Experts of a small language model.
Training: a variant of Muon for the experts, 8211 steps.
Below are experts of layer 6 (counted from 0) of a mixture-of-experts language model. Rows are named router (the router's row for the expert), gate (a neuron's input weights, with its number), up (a neuron's input weights, with its number) and show model dimensions 384-511. Each number is 500 + 25 x the weight over its row's rms, rounded and kept within 0 to 999. Numbers have three digits each.
After each expert's rows: "gets" lists some tokens that make up at least twice as much of what it gets as of all text. This comes from a sample of Wikipedia text that the model never trained on. Tokens count by the router's weight.

# expert 18
router:484478501503459492511481523490465512465480455545542468558512529511499479509520458448480526522496502488527481454476480489506469494477530508518538483473495550499503487537544532533495477487488526466466510512483511480468477483492535507493534513492468526514503487489477472491481507491534476473520515513450472494519491497483464491513491488524510477446471479468532471500528502520499495462514
gate0:557509541519479485509519518457518516507507509510473443422505497497512529510466461467505507503497515450524469523529463512472536487514519490465496472492519511553473536520506460544476489519467475514483547486514468492517496467495486498507558484513518524502497498499513495509494494486506452493481473472513490558486479503469481491513496529455480516518535501513483478501493539505507464495516
up0:472503489458513525552459483506505494507464501538523511528501491517516483474514513523521534550481497467541503541513507461492516506487477545495507522455475489516515500509493533527491495556485513462467514463483527463485499457481479477450535454498553531496560538469526540560441465472503498492475472528480530493501501487492479498492458481500512505490535449499535494499533469475537546528517
gate1:508521482470511513508469548488485498471474482499517451486481514537494507504439440513496549501476462541509495487515497486528510449485502458443536493451457537492515508533491528512550498537479489485505512516511490476491473523522437504476528447526490471540513521451493492480485514447489495475528544504485465551502499469552470518485485550514505443521547484448468520515489506491474522520527
up1:498509524496499495510514451495466516501536473527491534484512510457504511511505504464489514485503481503520480503485520526515462501520525477522484472510530519544502518516507519515488469485572494532460499484514465453518510496515462526528507484507490496510564529507510492570517511525495477508469434534470538501527495492497477574506529523515515549490510525540514544496519526457518512459470
gate2:472466487500487552515475517496480482490482517524464506467513460481468545516487508513502489460482526470539479450510507472471515493497484526481511498511458542513454465511494486484417483485482526505506507527471507526481492475479526464523515538490497555491530520517484479494513491518467518508513506453490526507528500497464485496481494471525489533490507542482483485529512478492456473429502
up2:472509496503465536528450494498464473522490478502512525516472473478455532523489493479506530542521498470499507473490455493534503509479484513511526484563488525500502505515513556489484483510497501503510512512478486546414522508487477454520506515451575546486548481515442484490485514455496542488515471487523550477495502494521508516493497478529500506474478509489493483499489485495474483466498
gets: " was", " is", " were", ".", ".\n\n", " be"

# expert 61
router:495476493523499504478453549511448544469492476531535465523506508517489491502525494470487506510493513472533499473469470479497464461476527517499521490492559543506481465508538518516454505491523514467478538528479508499482465478478522520506528516480480531483491533516504464515501507507505450482516482506507510471528475548483458478502526473487524475469482520455537480507517520516502481496513
gate0:504483516456507508484488518505443502520484442516505529535454500477478530493491518496488521497536479511518509445499506478498492506517545509489532505465496480511505537448476461490443517495491478525478539486434486483510476514494532484541495511520530513483532574482515480488498502492507468495507476514471513508513481491502514512518509501533493516542509515496522461474477500434540487512490
up0:495498504468483527521484532417460478534481538461491510496508508520551455488477498415509520535504492475486495489522510469498498454536513515487468464430464504476479471477516559479512518506442467463512512506477468482488528484493524496486545502512513509474490504485561501485451509492504471524519452475475519513500458525508503509481532502491495496507517544523503513493476494506477513462538
gate1:494474503482548504480502500497456511474443549489508465536491502478508494468447524511519471471492457555517525504524499488529491467474523454499540470472525489513500478496515455485509544510488509476492508519518506487529486549492491504519498497484503500483524557448474473475521497511507517432528465538548525547492520519525506510512517522472498457501497503474526459524514532538541552509487
up1:501510505508492520499514497496533482506537500507502496481467475514523512501483503550526462544533467516459485538502503503452481516526465512505477475521507479514507530518503442546508487500541472523526524454511522479496505483458568506497482494456525519521532523509509503515483530507525493487490527475488501490469518499452470513471526514509523547533471496543509505497493481521532439512493
gate2:473533492482507484459524487574531512457487530486516482504488503530441505494541474460497528517536495478499446525482489535550453528478496461533460526542520541515496472534503539528481538491506494501507515498467525475482502472509494542528515508487473508465466446516503514475510510526508486486503471479501499520488477494499457499520552476490500456522488511497473486491498541492489533520464
up2:539456487500489500534487500439472522461536503483511495469556470509501525507504496493485528473504532525505494494517532470447521485484494497444524432494468472504503486469514498483524460521493482476490505463527507521463488523508506508433472506526453513530468531482493458534510480486492526480567512471506527482479524458532484497523493534469477484454506498477523467467518488518442443520535
gets: ",", " in", "),", " (", " and", ":"

# expert 79
router:496479514526511544481490541535520506476469474519509433523509507537511496505528479479484489528510522480511459474494489492501477496488500518504517460492540497525463478526518515512459477481511512476465519500470530544489477459455509534493550528490456532491470506538494499506468487522530477464530502538487484485500497529482479493529510466527524506499503534493530495485540506522484503513510
gate0:505520518496464496497470492480489497491505475510476473507490503494516479509462493490511521534480521494506487488487531490525529473512503512538462499509511499486530500504507481528529463523473495470458495511477520522456489516482514514475485521531485507527476526435517522470482552512510505517515468573498508487471549534498462481554465477515522519465459462520533531522475488538464511500507
up0:483516485468486521510487531488489504534513473525489519497505496482488386476467519510541536496493548462477477469491518488541505458526507476511488529507483466502480501518498494514513476510530504479473475514479504503496512518510540507508508526512487555503455509471505558530512540486518503512497479494450491487489534510491501492500492507536525481503480505502495502530495495480489481510483
gate1:482522488461520478497454472516498534484517514497460472522496497514496565449499523491503497457477521482527501525491511467484507485468458508508499467491471509525493473544516495545534505483494482521518460516501515493499516469519507474497463567490453508512466526477488510479505514499546485514514524508456513507457522507515486457474493479487476487453493507502497516511497519483456527525477
up1:490523479506499495528499500496460492500512474465495491472513488504517536515508500464536480500488527471473475503506511492490542501453461547462501518559545498516458575532513457506512468546491496507510464502535508495505528487489482509435538483477550457503489473528472489541548476515511546512494506474529485495524498453468510498485498529512532495527487489502510484496481514539488520489560
gate2:511462512516490540488492512531536485489471478474504488493510528528495509479502485479522514523524507525530482488503498481577499496489480533519529545568486522517514507552491500498501454504487496543469469474490520517503482498500505503475509496504491520496486529461490474497509524526495466508455485513503491524508523523456506453536516508481510515492522450508478491486499477519482449507519
up2:499482469509537488478491483507457504546486471490478509487503519482503472495494504487489440467534504503538500516542504519492506521464537506471497544546465475490533503538492461512489460500497460526544465506489488483529515505516543506490517545515514497505476514507504479475509541474528516501471521506530502502507574520421505478499499548482475552489465479517493487488496485523433447506513
gets: "|", " |", "-", ":", "=", " John"

# expert 28
router:483487502506456487466462529522459520496486493503513462511522522523485473529528476499459493497475513484527476481464492488491488486460533554489527476458499542510483470518513522537461467481509497480468517507450538515505500489501521537501514549482480523512496523547489481525494498518531485487516489515482478438533466496455474452519498487509532498495470498472521514501532515507472470508514
gate0:493537526517505508454468481485449506503518472488503453517497483534469490485546553522499500476465514514557504532442526472547495537481518533450507504479518498468510477508550513508503528523523468499485516480507483520579488493514522510474488497508491504525530475526491472478541513497541500480480468543523451436506466482492502532499466505455509537484512484517495493543528474504497469492511
up0:501467490464504544541534499475545498493513497519524495488493508491519538517474464455466515513537496479478482480503503467513509496510476485497466461549469498525518516451520495520485489499533483486456479494521437455465524507545508511534543520536501511520498517543514465500535489475522518496499465497502491511533480466509439487546536510524535482475475471524518455477517476493534520519503
gate1:476465484437489528531452488512513530505531522502466543529488480483544455531514514496471460457466484476509491498495501487521509489529534493515465523507480491502500520515476511498464486534497499548498519524525470481525515498510545508468499467498520495489478465471493484557514478526481488520510471517482514443495525520514493497464471488514536507521529515503522494501533467489500518474443
up1:486515531454480530517441524474518493476511499502498551485500533497557526513472489485470540541509499531526497459482480503464472498524519506515481464496480473508468489476495568513509514471478515483524532513480503463495495498515525521484442538550514515505510520497531473509468475475501511483526534472458492485510510530524536499495485469500493524472504483527508512479537469502504529473516
gate2:517517496485497544537496458515491489485493507493505467466516537534463511521482477494523512541489482485503519479491511534522509480488505540519511485521504533483489452477516480482505559522496530512487512517504504545571528512508477511433447498512497502481447516477519509519533478494531476490462523515526518527525429484506465467490470518505523474532472480459504504529475524471494492508543
up2:493513524476484516494472512491498505467495525483521438475479498530494533563512495533488449525519471484490475493434463491503503480503489512509491479467547530477473479497496517506488487498498473520495493519494508508513493524493501503479486490499463510501460474479490503511522463502519486521475508530513514488507487443482469529529512520526471515495477505487471515493481452504493423532510
gets: " the", "9", " (", " in", " a", "8"

# expert 49
router:500468512510485529490481526517467526463464462523514491517524499524473480531536482493453513541484520449526453473479468478505485493492502534522547498482522515510498497568522513545470482485520514491479537511485512540483491485480533486487507520480467515498498526521498468537500477510515475467531524523507464485532471506474491482517513472528516452497488512495525490495542531505483480479516
gate0:481510526465521516525519505485515510486467473504475518513503497495505513520538496463485509534512568494493508445499469533512488485506498502545532461495518479486528476529511499557455460523514477510471517503523449505449488533509426500464498563509501495471509543537499510545494511496493505522504495499499475515519507503517451482488513549505523548502487494501519552486522504532521487484491
up0:535490514537510479533504480510499488488501504494531506494500477517507494459492472548497475477508417455480481551506498464505504525490496551484476481524510496474487506473472519476538523492514500501475505541496519529533501481513547498559482475473479503531473509493518486460502486494517488477494492485494515459552498485508544537528484438507497498520499498485526496508487475480505524474494
gate1:487484540516456472501503532487491481499491489533477534488524517473558461456507496527508506488504427515499493498501444495498469503555512522508500532492500470535491477525493435531485507470533497515509537523526502471515499487506530484498492521496502515472491513544498482475499494476525477503539481529541478497522483507527517471535553519493483553480515464533488483508513495490529501571525
up1:474534525504500503492510467501484478533501491511567513531512500487452479489502478456494468482458542502501531498467520524503496500581513481488467525534495495574528478547470482481514526512515470482481522506514466447459544511501476517479483470483444501482523515453511468488457513488496512505449486573473494489540523504542506470512506459487458513535523512483490505477524515478476533510481
gate2:522513504539552495526517478530551443489514492492494518507543497518498504476531492458515503520520484497462501505483502439533503476508529498532444455486466499439506530521511491546458516477546490505477501510476550492486496495472507499502487477511446494506544488479492504530530473524488498494521526536504479506495457479476508540497521479524501478524521566545483438500472470539510507542533
up2:472521467540483521486499506478478544507485480480511473495497513493525441523515535488481488480475515502520488528550482532444487526497479521499514517538506502488463479482473543470520481520490514488523494476515443515510499494501517510523499510479521512472441520505550514482467510482515502508504509474499522477505511513480527456446493498483518518468461513451529528496525506476501503488468
gets: " ", " $", "qu", " sh", " Qu", "″W"

# expert 56
router:481462499533491497471477531512467535477493457544539486534512511537501457515540479489494517539447524467523493476467472475497484464475516531505525473474526528504480468526544516521483484481522505464484524519484513503485465456486525507495541514478468518497484553526503474531494503496510459476510509535497484466503477541468456463511511457508510452489486499467512499511536509522475485509505
gate0:490477475450483473502515480493505489543489486426491472495526532499514507450529498426490544481525461498501521509489483525500462472529517493530514520523473521490494520500498511495510441516469511511463471474476555502500498516484437499537449529493541497532527461522490468505507503473513517481507482509456497552509544505459485505462499454504493499495483497493484469475521491512521487505465
up0:478492523539492533547515512482492529499503495513497508458515479496466502532507496525484490513487470499484496511527500529494526510490528508473494441527524507522547525468451529514494533484560461487487498533496484539532456532507526462536537554473528481487532476540524492497499542479482490499556467486524504517472518494488517540487511502522537498481449491510473487476489522484524479488446
gate1:510497506510543519465494481522499474556529492552501507496505547513485503511520531503500547473496520472507529485482543484467503445508530525482486499497489505459501500524493466558507537522523449509464487472474517534518475518508501509587494548496518489493514514500496503488517486502512543488515463484491501435502491477479498524548513502483543461509526494479497501440466477484524475478453
up1:511493503522446518500507496512510487540494498481487530496493509516484455488490511463532530488482538492531507505467486475526484453495503519501456542520502481468505476527480496506514518514469491485517444498468481511473467519490523499531497530456483469504481486520478506475508504477504518496474460501438492526532506530484485476509502505468563502533513494492490468500491488474519509453481
gate2:533521466536514466503528493523498487485471481472509443523505508521506459452515502532492525484501504462507495528440451473470496469504509504464543496479504512471477492521487457546531463503517479484520529467452513470488486445537493528518505511503532527467558491494527540504488572516508491503474504500523513474512502504485488460518498507526581558497513516493499503481514522487486508492477
up2:466450507499492487507497502520505496512523527502504474484471481530463504515426517507481460513516552495520503552512499497551504489499494537490501477503474503453526519467519468503507473531477470481545548454500522558494524498470489489499496479499509510493464496516491467498484529499451485487501518465502467452500461494471473476469492459454530504461454511518497480509497533508459500533526
gets: ",", " in", "),", ")", ":", " In"

# expert 44
router:512453519502471514490492536513459529439473466529523476537488509523478502533531493491478507549488547497513453505473485465524495473487520543511535512475523531508494486540536553518490469484503513471484513516494522522469464489492538528496523529485471501524490503512486480532469483492521480455526513506505452514526485520481478443533526471537504499497483527478535477483548509499457475472517
gate0:513449505434524564459512502507543530492492491533524500490491515509520508535474493462533512508500505492482491515482489515447503479506497447507494519433535481495513483498509509541511505472466522541447555506534496509454509490532527523529487457525452513486477520444487478521464522548511504478492544499533465499495504516471488486484508508530477550455513529498537516521509495525482529502495
up0:460512520586496517554517522537426515490505460494487469492510496513426473479493513535513465492496520498482475524512539489496520513530510546501538471540472516498473496509511486492462533476518494501507447461462516501488503499471477463466513523496535482504472529522459541486512464469485475493506461491521487555483524526477513460485511483503536482466510508481453481495491491513428460506508
gate1:516509533459533445474484544489467469486474524489505560530452514508509538547498495455492538513534493498514522484487493466466488499476524457516513499470465502551513470531510512546486487475508475511483524477517505509482487535478479496512530457501514498513475488505449483494510524452472496471526457488511469478567517498515495508508478501459517509504518503456493516496484486470512536512512
up1:497429531503523469480480544483489562490556503507522513508515501530501493458484491475463476486501523461508479522501517508499500494500504469537484498502499475568493521469511503498553501491543479463425547487495458477509481481511503515527472521479483475516520488473469512480457549579494485509500474548536511510527475535454495481485556524486499509463520472509468502513475524527541513484523
gate2:470504551494483510520509514465513538519489507499477542516461535487466540516482522492472520514483501502490504495516535500467515462515474462529529512488497503528486516500539550518485446506468521499461520512467478478472459482530514524492493468513444451529515505509488453520505470506499504464486507494499491455492513524473459517470470490458417542485463489498524456478490512529506497487486
up2:499512532522482503513499491544512519449481526450519502502469472512496506503500528460457530521509542507474512502542494465522474463551491521563468519499518487484520484479492500500508488513540466481487549458492474523508529532466538503538491507500515500530477520528515505496476488513513449474490487473473473507515516504536475454500525513542530510486543424509516529509510469500476502518527
gets: " ", "g", "h", " G", " D", " H"

# expert 37
router:497469497534484514470492511522467519473494465532489483514514504513487476526525473478481499505476522491515458504471484473516473488486528535533530489486519503541511484541502524496474456504531491480479502523479503508483466488471507508472507519481483514506497509555468484510489477534528464502507514534494467504511503536477466484547535449521517464458462519460523498485543502512468487461501
gate0:484493482540529493539542477480536490476541494502468516498502507507504516486500519506523484464546511533424484441545504493512524492513509499464498522440520472474479520490512518491492514502509507469465473526508491517558504466496514510533504523485445460543498502505523514528465471526513497500490541519497492464509481499509446460494479534512538523519543534501488520495506499535506510480514
up0:501459507498469488477490490537487524504520507482473522463517519510468508514513520461474517559464475499516520527508493519443491493483507485494493538506512484495517543498514497480482470517517483523496525511516488499540513462504478520534476532450504526550574527497515520496518509467517495526485526500494477446447544495514521507518507502500453571494497463505490543503492471461501475488561
gate1:490500504496490515482515480534478503478521484534525507525515514486521517511522478485473508510506495545511506511477472509483453475515476491507529543471482517573512547540506522473511459523500516487485539546488521437492518471462496517438487525483519522496552507507526476468487499459500493528489503523487488487498477503448466538486517502509531476500497487505478468518491470486462530522448
up1:540507494473507566499532512492438536487519517519495509497448451528519511452467499537454461507526530529524494467488523479535458468480508513442520457498517460506514547482478496496462462487532516502487442495518439471529474497513488518487509512494525470521480472513516514490521508517483506498539497521508433511506457504556521480482556479492469462480561528506510469447489489469509469480458
gate2:520545501467492536495505455464487509502488474502491505534449451483486489549488495501497531526496538527509490535518488475519502504512531519518487546524481472509515452514506517469509512515509525476480512547518508547497483521472524507426507482512510502470524519447479487462484458512501465535493540530490495478522498512489518498481539466507531519547546514494528499543532511504482487539540
up2:538487473452484464535468473486497520513527541468486528498490498532509496486478486513449485522484502478471525483497507517523502506469473472506539491513505486509489546512471501494485525522477473510489495481507496486477500507533566430483512473484530475513488529491487519451459479489446510457478549539550489473464467497512485458532509519498498491509467513447494529494463470501481496490537
gets: "1", "2", "0", "3", " one", " second"

# expert 59
router:493441510530472528476492529532466536446457458524509449521536508509472468511519486498477508529461514459528468488474470458521490479493518547512533473512522497484487490523494507534477445488500491478475514523487530563463487487461517500516495544469491503516496501534486478528479462520501475467527518493513472499524487514482476482518513463503530477477479516491562452478538518514487494482495
gate0:474468523550541500496484481513473507489504547507466516499550522487484456511557555493491495489507524511453489477509471452502517471512535517450439480505517493544447526504501485511495485469436482536492534540494508529476483448530495466530466482507475494478500518469504560509502517479476511516508519483490475497529514515515472529510535476514480494496483513542499550490468477476507501431519
up0:484469511500496487528514492490486565481522524533521486496560525482470507421499513455500493508538489504487480496514483463466513543493526533472484483464482498507507477478492498517482529518500500474535506527494532506509480482495497490498476540488491499504548526466527526533512492469514554485493482502514543487491484526510484488499487491488527485476460469514525533499479460498491508495475
gate1:502482542497523487534489495518483507472523486492473452496492463495559476473511485466488484458518539511509476489506492473543497522509470473457521512560475457528548473539466495512467499478504534507507512531517506503559505517484512465500496509478477504521485482531462531496465511532522487489459485487501485461508520543531451498480486483484446498517501493496477510449548483492533467535467
up1:568480487489552475475474507485519530555529514527539520491522497510479513530509490440548508470501519516472499483526490541464531485475520477494504490476534521479477488500548460486510486505486481536541519499496470498494502513527481507515496469496487504462466480469513498478464469516490526499553488519552527521549494481481524512509469513532514498503461501503540480532478485543468484498513
gate2:487531483518500502477480530519469504464488485501527493511520483484549434507538475456495496434490431516546498468493465473513510503513480525496511509477534476493492505537482509522513534490486506484483477537499516499528497524490485517470513480514443508476525495513489519508527517482486498481545518540469507479564523499488510508517484501495543495449488518489512508489508519470524513486505
up2:508492510498545495503509500492497475509491511489508488521484506515525534497448526524497519510494562498499489553516516505438497511466512483502493502523490488523517499478481528482492477502475493490468509500481528522491504488490519488448486522492562510541510490473496473514483483532540502486495456505544542481427493515479491446509483492510520492542509472546510485513498493490523486494476
gets: " ", "1", "2", "3", "4", "5"

# expert 9
router:499478515526437497478482514529451519490450452520544491526523523509465455507519481473447536532483525472527479487476493488500471494454519545494542485512533516506495491525526501514509497473505537474499519501490509533501496455467533497477496508469452501501490503522491479518463485509498451483537506516461457478557484520486475442519521485519511491481489531443511513513528522498487480495531
gate0:469531524520465536513498514530491491501505510492532484538492505502514507524519504496502529496454497501491490493545483471510496531478498499467474515540537461499492497526498519483504494483523501550463476521471489504510505481442545461492505536496477528523520453496458495506482514504488500495482477495486539495489484479530516510463509490515492506531498478543485479570507520488532564517493
up0:509508500493443448474487513515464479479483539509509431493475530512454547497536494471471509503512513522501516449531472473529525516449471562465489513567535455486504483496476477472517514541470482501470485504465474550507528514483514519434479527477490531485532525535515523489512480536424506502525503507521513476489449499546527446501493502489482481488479508488477508511498501487519466487491
gate1:514517510490488532531489464458493505513483471501484505508514517508489499526506498482505558512501514477518488510487483487504498513461506501493514552490513521519479510496539513442480534512523472489518546511474491459504524474484493481473501543512494492512535500511514520501469485527516470487527474482513510421535497492482504480455497489539491505494500494498505491508468503481506466479465
up1:481514429494474475518521494486510472550445485500489522497509525497477458459524499506525540525514483453498492455488481462481525535458529540533500466491509514516506485465498535484480508547508487448534522494492485489516515538455479479507469510518463538466534541515522515499500498524529464482516492493523510485477500527490492458503487475534499523507497524547497502481484463511539458519520
gate2:552500515451484502463508493482516510487472509516506475509544494516457490524450508499486443509490518478506501491476504568519493498466494520487465529452558552496498479501508483507540519467513483502534507515489508496490485509541515511520545478527429486467480496515512474498473497502526495519568517497537481501523498434475527503511526503496509505485468529462496517505480530527461442440506
up2:530512491438493543491516493482530513471483507486485481502494518511477520485512517468514448463555506498462519494497513519489469506490499473495458485441542547493502462478478473463531462505507471533500516493504546535509497457515519522520492514534474535485498526531531478488511513498483474466543509524495513514497525491497531509504512492516517500481470527468503530502445495495465448501477
gets: ".", ".\n\n", ",", ".\n", "\n\n", ")."

# expert 69
router:480474488518450494451474503508446537499480484520539477534544512526497478539526493458477471531488506495511485481486494466520474450463511533493559470474531544503464490530558518532504495489523535492480545507469516526493501479477515484489513492475475517530501501514512461502467496516491443479519512517480451509532485522486482492519521471533540464487483520460534502483525521522473498499527
gate0:490449497494504546458533478519486504539472459519537509502506496519518502532503472523504481498512462480489503531515512437471495533486471537504559522535514475514511477468480495515543529511512480542496533498510500554508520519445501480523496485473534522541474500541526484477517523478465468453497534494498505468508471517525491494507512515477552456527524530487504514527501476488510489494478
up0:476502442515513466520519512460511509512516498528499509485464492535498539477536486510487524469479454467491477505449484519510491505501487481465537506510494467496503520473508458503503518550513532526522464474491518505518483474429477505494463481520496469516479522535493449470485508488466429483492502482490498492531525521449473484506494497501511498540494474491499495495524477530511498479481
gate1:491505514466468538505512539483477526500458523466470480524478486491496537515510522476521522483533471471475482519484544499534518484490507511480490521472496536424486506476484538520474477497454501472520504489466530493503503518484448538526493522497481444536531478538540454517481512503524480473527498513494485504505512512509476515489500511480523472510531496463479513453473499505498474481493
up1:507478490564514459502509531581528508507519469494489535554528510485508460475508517460468551473497512533530499510528500496493502529489492500520495535521485470524540513518500474469522549467484477502489475546514495488504435472483543488472472488543471508496516509506492554502504503466490558467471502508478543481498497509500509504436515517513487507492477526492488483551542514494513490483509
gate2:490484496533517452508502456485512478482523490474518480492514472515488490530513522472475540506495502516532514517474487461521539477483508484472506525544498501500518539510472506506501485491534495487441472497493486539509527510476530532426499487508482549516492509447491513518516524492481473484479495505526481515532479481513482562500529454541475500543514484510499496492535497497516492497524
up2:502474464537492509511478527474455529499477548514465522511491524509469508463522439500465458493508472506500506485484503486503459482541522549521455489544542507509507520515518502523468504506495500524548533510502513459514530487515480493511482485521524491481504473534500531496472514556504522510511475463489485519506520527503486481589499512511524469505512528470483476451473516502511478508462
gets: " in", " to", " for", " on", " of", " at"

# expert 1
router:484497500528458501451482510519491522503480490502531490498528509527491449541529472488497477514443538470529494494468467486519476478468523520503511485456520542512456464516536550524473470486537480478471528513487507510489490488468498554510537514459462514506474499526495488537512488517527482483536504518479508492530487507485504476484506447497501472457486526477518503511527521509469497488510
gate0:449526548512451482484491499507481474483508502518508452467465501490539500505460491522483451470492503525489474511474482490521508536509528505482491478485484499525506471459513529497515501516545518535478532524506517459492517501498566514479511516470527519531461510490502518495533529523511469531548503535506452480528515499506506467553517533514493512459449489520502516504527493496459504468493
up0:531506503491509466464495460486554496497455504517547488470503534537530510536500517522528495540436472520477508500478515517511489517512512506483485488518542523514492517525499534511453505516495509575524489485461525505505516489509526486536478485502467478501497507532488528487472479542489548539478531519496520504532474481489537484515508457468467481517495500535499506491491485535440481534525
gate1:460487493511491464481527541519492491491560492505505480531511449478543516530494507523535492509498513550523504509510450531500486438440524504477477515518498521515520485544521500500470534552537463483497448521488507474469514523498515496550505549548479551464525474468499511531558515500509497507517466468496482451547494470501520507471514493498453534456513483507521482528519515492515486476494
up1:487543533513510526514494507517476485517483507517511457471513478517498506478447472452530520471493486575537517487508519490471478510469485441490511516475488516533432456465528480498519482481470486463452486523525492511543453473515469464524529478462451508480500484483509499509506512481501506457486490479493505513518478501541506502488513484486495511501508516482503519467460525524537505526509
gate2:498526475492504532501521489480532497473502519492473461495511492497503511577493514470483467492487503524523505541515526464539492518469512494478508503532489511481481458446497527477487498507540476505453523502513508518502543525503526501466495503512486495520426511465506509448481526488496492423509488515489493503512510500518474454493490480541485488542457560516484514526487529521498507488524
up2:461491498487505492508492454492522490509525447514509511484477483531531518482499499513508513478474481488503493505522465450490521508487485452494458518473508475525487512528474463524503485520534520488496528515492480531514470548530519518524519457489524513506522495502449457514480495507557509471465497503511533522485463522531491475458493492485496450504514513488518511493495498515534508496468
gets: ",", " |", " (", "\n", "-", ":"

# expert 32
router:514473506519484502454491521542497516488465475535506494544525523532484487522538474482482483513469514489516477458485495492524469481492517509508507445470533494523462489525529527490457495492538491506491489534462544523483484478461518538465523524493460519511492518506475498503480493514516503468525525520454471457510450516466466487497526461540540482487481501501536511504531510521460500479501
gate0:494545475514495483515507459504535519500567480517487501496476564519521508472541520513536515516501520498518493482484450442503495470504515487521510535519555497523483493527509540500450539523492514453469491498443537435460490440486511516529480475498512507509523503527456456524496501480505514530465603518520498481518443468473510536506500514494535530504507496505514514515510514524486561504506
up0:511511497489531489508450460513477465504512501538481492484499501524487505506498493508466504537496455496529483499485491521570465546510501473487525532556528506493534501465493467487509503518525491441496487472517506464496494540517471469535532503487506522509513537546549428488510480502473491505489517512550469518483484486534495496470493512500506556544535523483462547493523512522506493545548
gate1:500509470521518485480474494516545490552474501520530475488525487507549511550560513527523489480550478522533516506475520524532488472478483509506461502531534522470458480499498508513519500476489494525469492502508481461506518509524525497501525531511438539500437508479520505527472528527516500478546488484471511488528529472449501522499490505513516539487457526460492546456550527503473506481521
up1:502512508492458543529496466512466513492507474527491478493486520489480493514478521531476481527488526483486496459482500497430509483573509560468525522502462486534518493467532496513518481467539480494486501503526469559509521522482447478502469501517493474517502448529482500510514472454487546480471507470512517500503458476552442488468463525477508477500476470493482462500503488497506421507571
gate2:448506521532472542509514562549524461509475485459479461504454483488526480518544495498541497472459548502501496493502507528528520527462448483476493457542498501524505463511471499475475537482506516512473473526532477502503515518522544467463536481513524498529498507532489522486497476499511471473460512526519503525516497497457485503484495535493488520532454537507473522502499481467512517506490
up2:498544488497522565503494490481514498512476484538491542493534516501506515491522472524515491521452474501485500458495494507503490494543518514512506486499505511482466489500518548502489519484488508519508507526465544499530503442483499493538481524530486436512508515505479480521495506473493517531525500501476509531468505471480454539474518465537549485538536466501506498525483474480469481500506
gets: " |", "|", "-", ":", "\n", ";"

# expert 30
router:480494542529448530492489515515493528438479481499510441521518544513486466525531477465487531513486561476524469467494483489501490501475529517506516478505528537520440482506534511523490494475511544484498549522494529535486469464487522505450509517487482504492480496509479484529494480517528429481515498497482498465525473518497475445514512476494510467492468516465515516511501534524488436473524
gate0:485475463456516478516480525482512483511484509498522543506467549490502524492507502493541520522513471518462479540447508532555490524478524494515503473505504486542502522514503508483506497488530541480504485495464556470490462518506524502511502518515494517496481550499486439491496462565494477498507477506532479528508491533498508507512487490510487515491475493557509525506506535479506525465519
up0:472488491503468478496511525523529502455491484502513514493509470491517460522552515490520489442466484508515521478540499479444536483516500525525483521508533512510499524485479506509464517509438519507475536478501478491503505439501496505503504486475489512483450485499491488547543481483539526500509523494522515490465497478487537457528509501526494475482521489490511482462511516493513503517496
gate1:517500526465500512528503494521504476528508483520508529479505473506488452512478466504492489465524526532445522536502498497511502545507506489455521511452521472513519495502501504472470477493525510479525457481534509497530457495528487488499486501521488503506501501528506487441488500476506519524495505495521409537507506496486541448513499456488520483553452507528535499516522505503505479466470
up1:484546496525462460513489469527512485479471556509487477526498505479493523498525532506482472481464538485532541483483537533506489492504542511494536557483458513526527538518518494505511515492500551492525515522498508508500494493505496498512463475497489542530499493511451498475455507516521470487512516510475447481511532497452496481487520494479518506504507494530479477498483504534566452494519
gate2:469509472488477510514492488518463529539470495461482474545486464526502504489481485511471525508513449494521480479554484487490511531443520532479490478489516492539493524493486479480504454480488500501485497510517524500473484523506511514498489520501479455510520541472482501498472461486494506439521533522492467521454491473539535474519518430514536459526509540465485477537508496521460519512489
up2:491500508448481524506522480498497561526519516453485478521482490487473506527499515496505495496508478534501490506531451525479505479436492506495512495511538517514515499493533554515473470502514456511531493508514519494446508542502518513506463478509515496532481507477492469487514525528483492537484482475518509504520511496541524468507490510471577531542447534460483513536482508521513504477513
gets: " and", " was", " is", ",", " that", " he"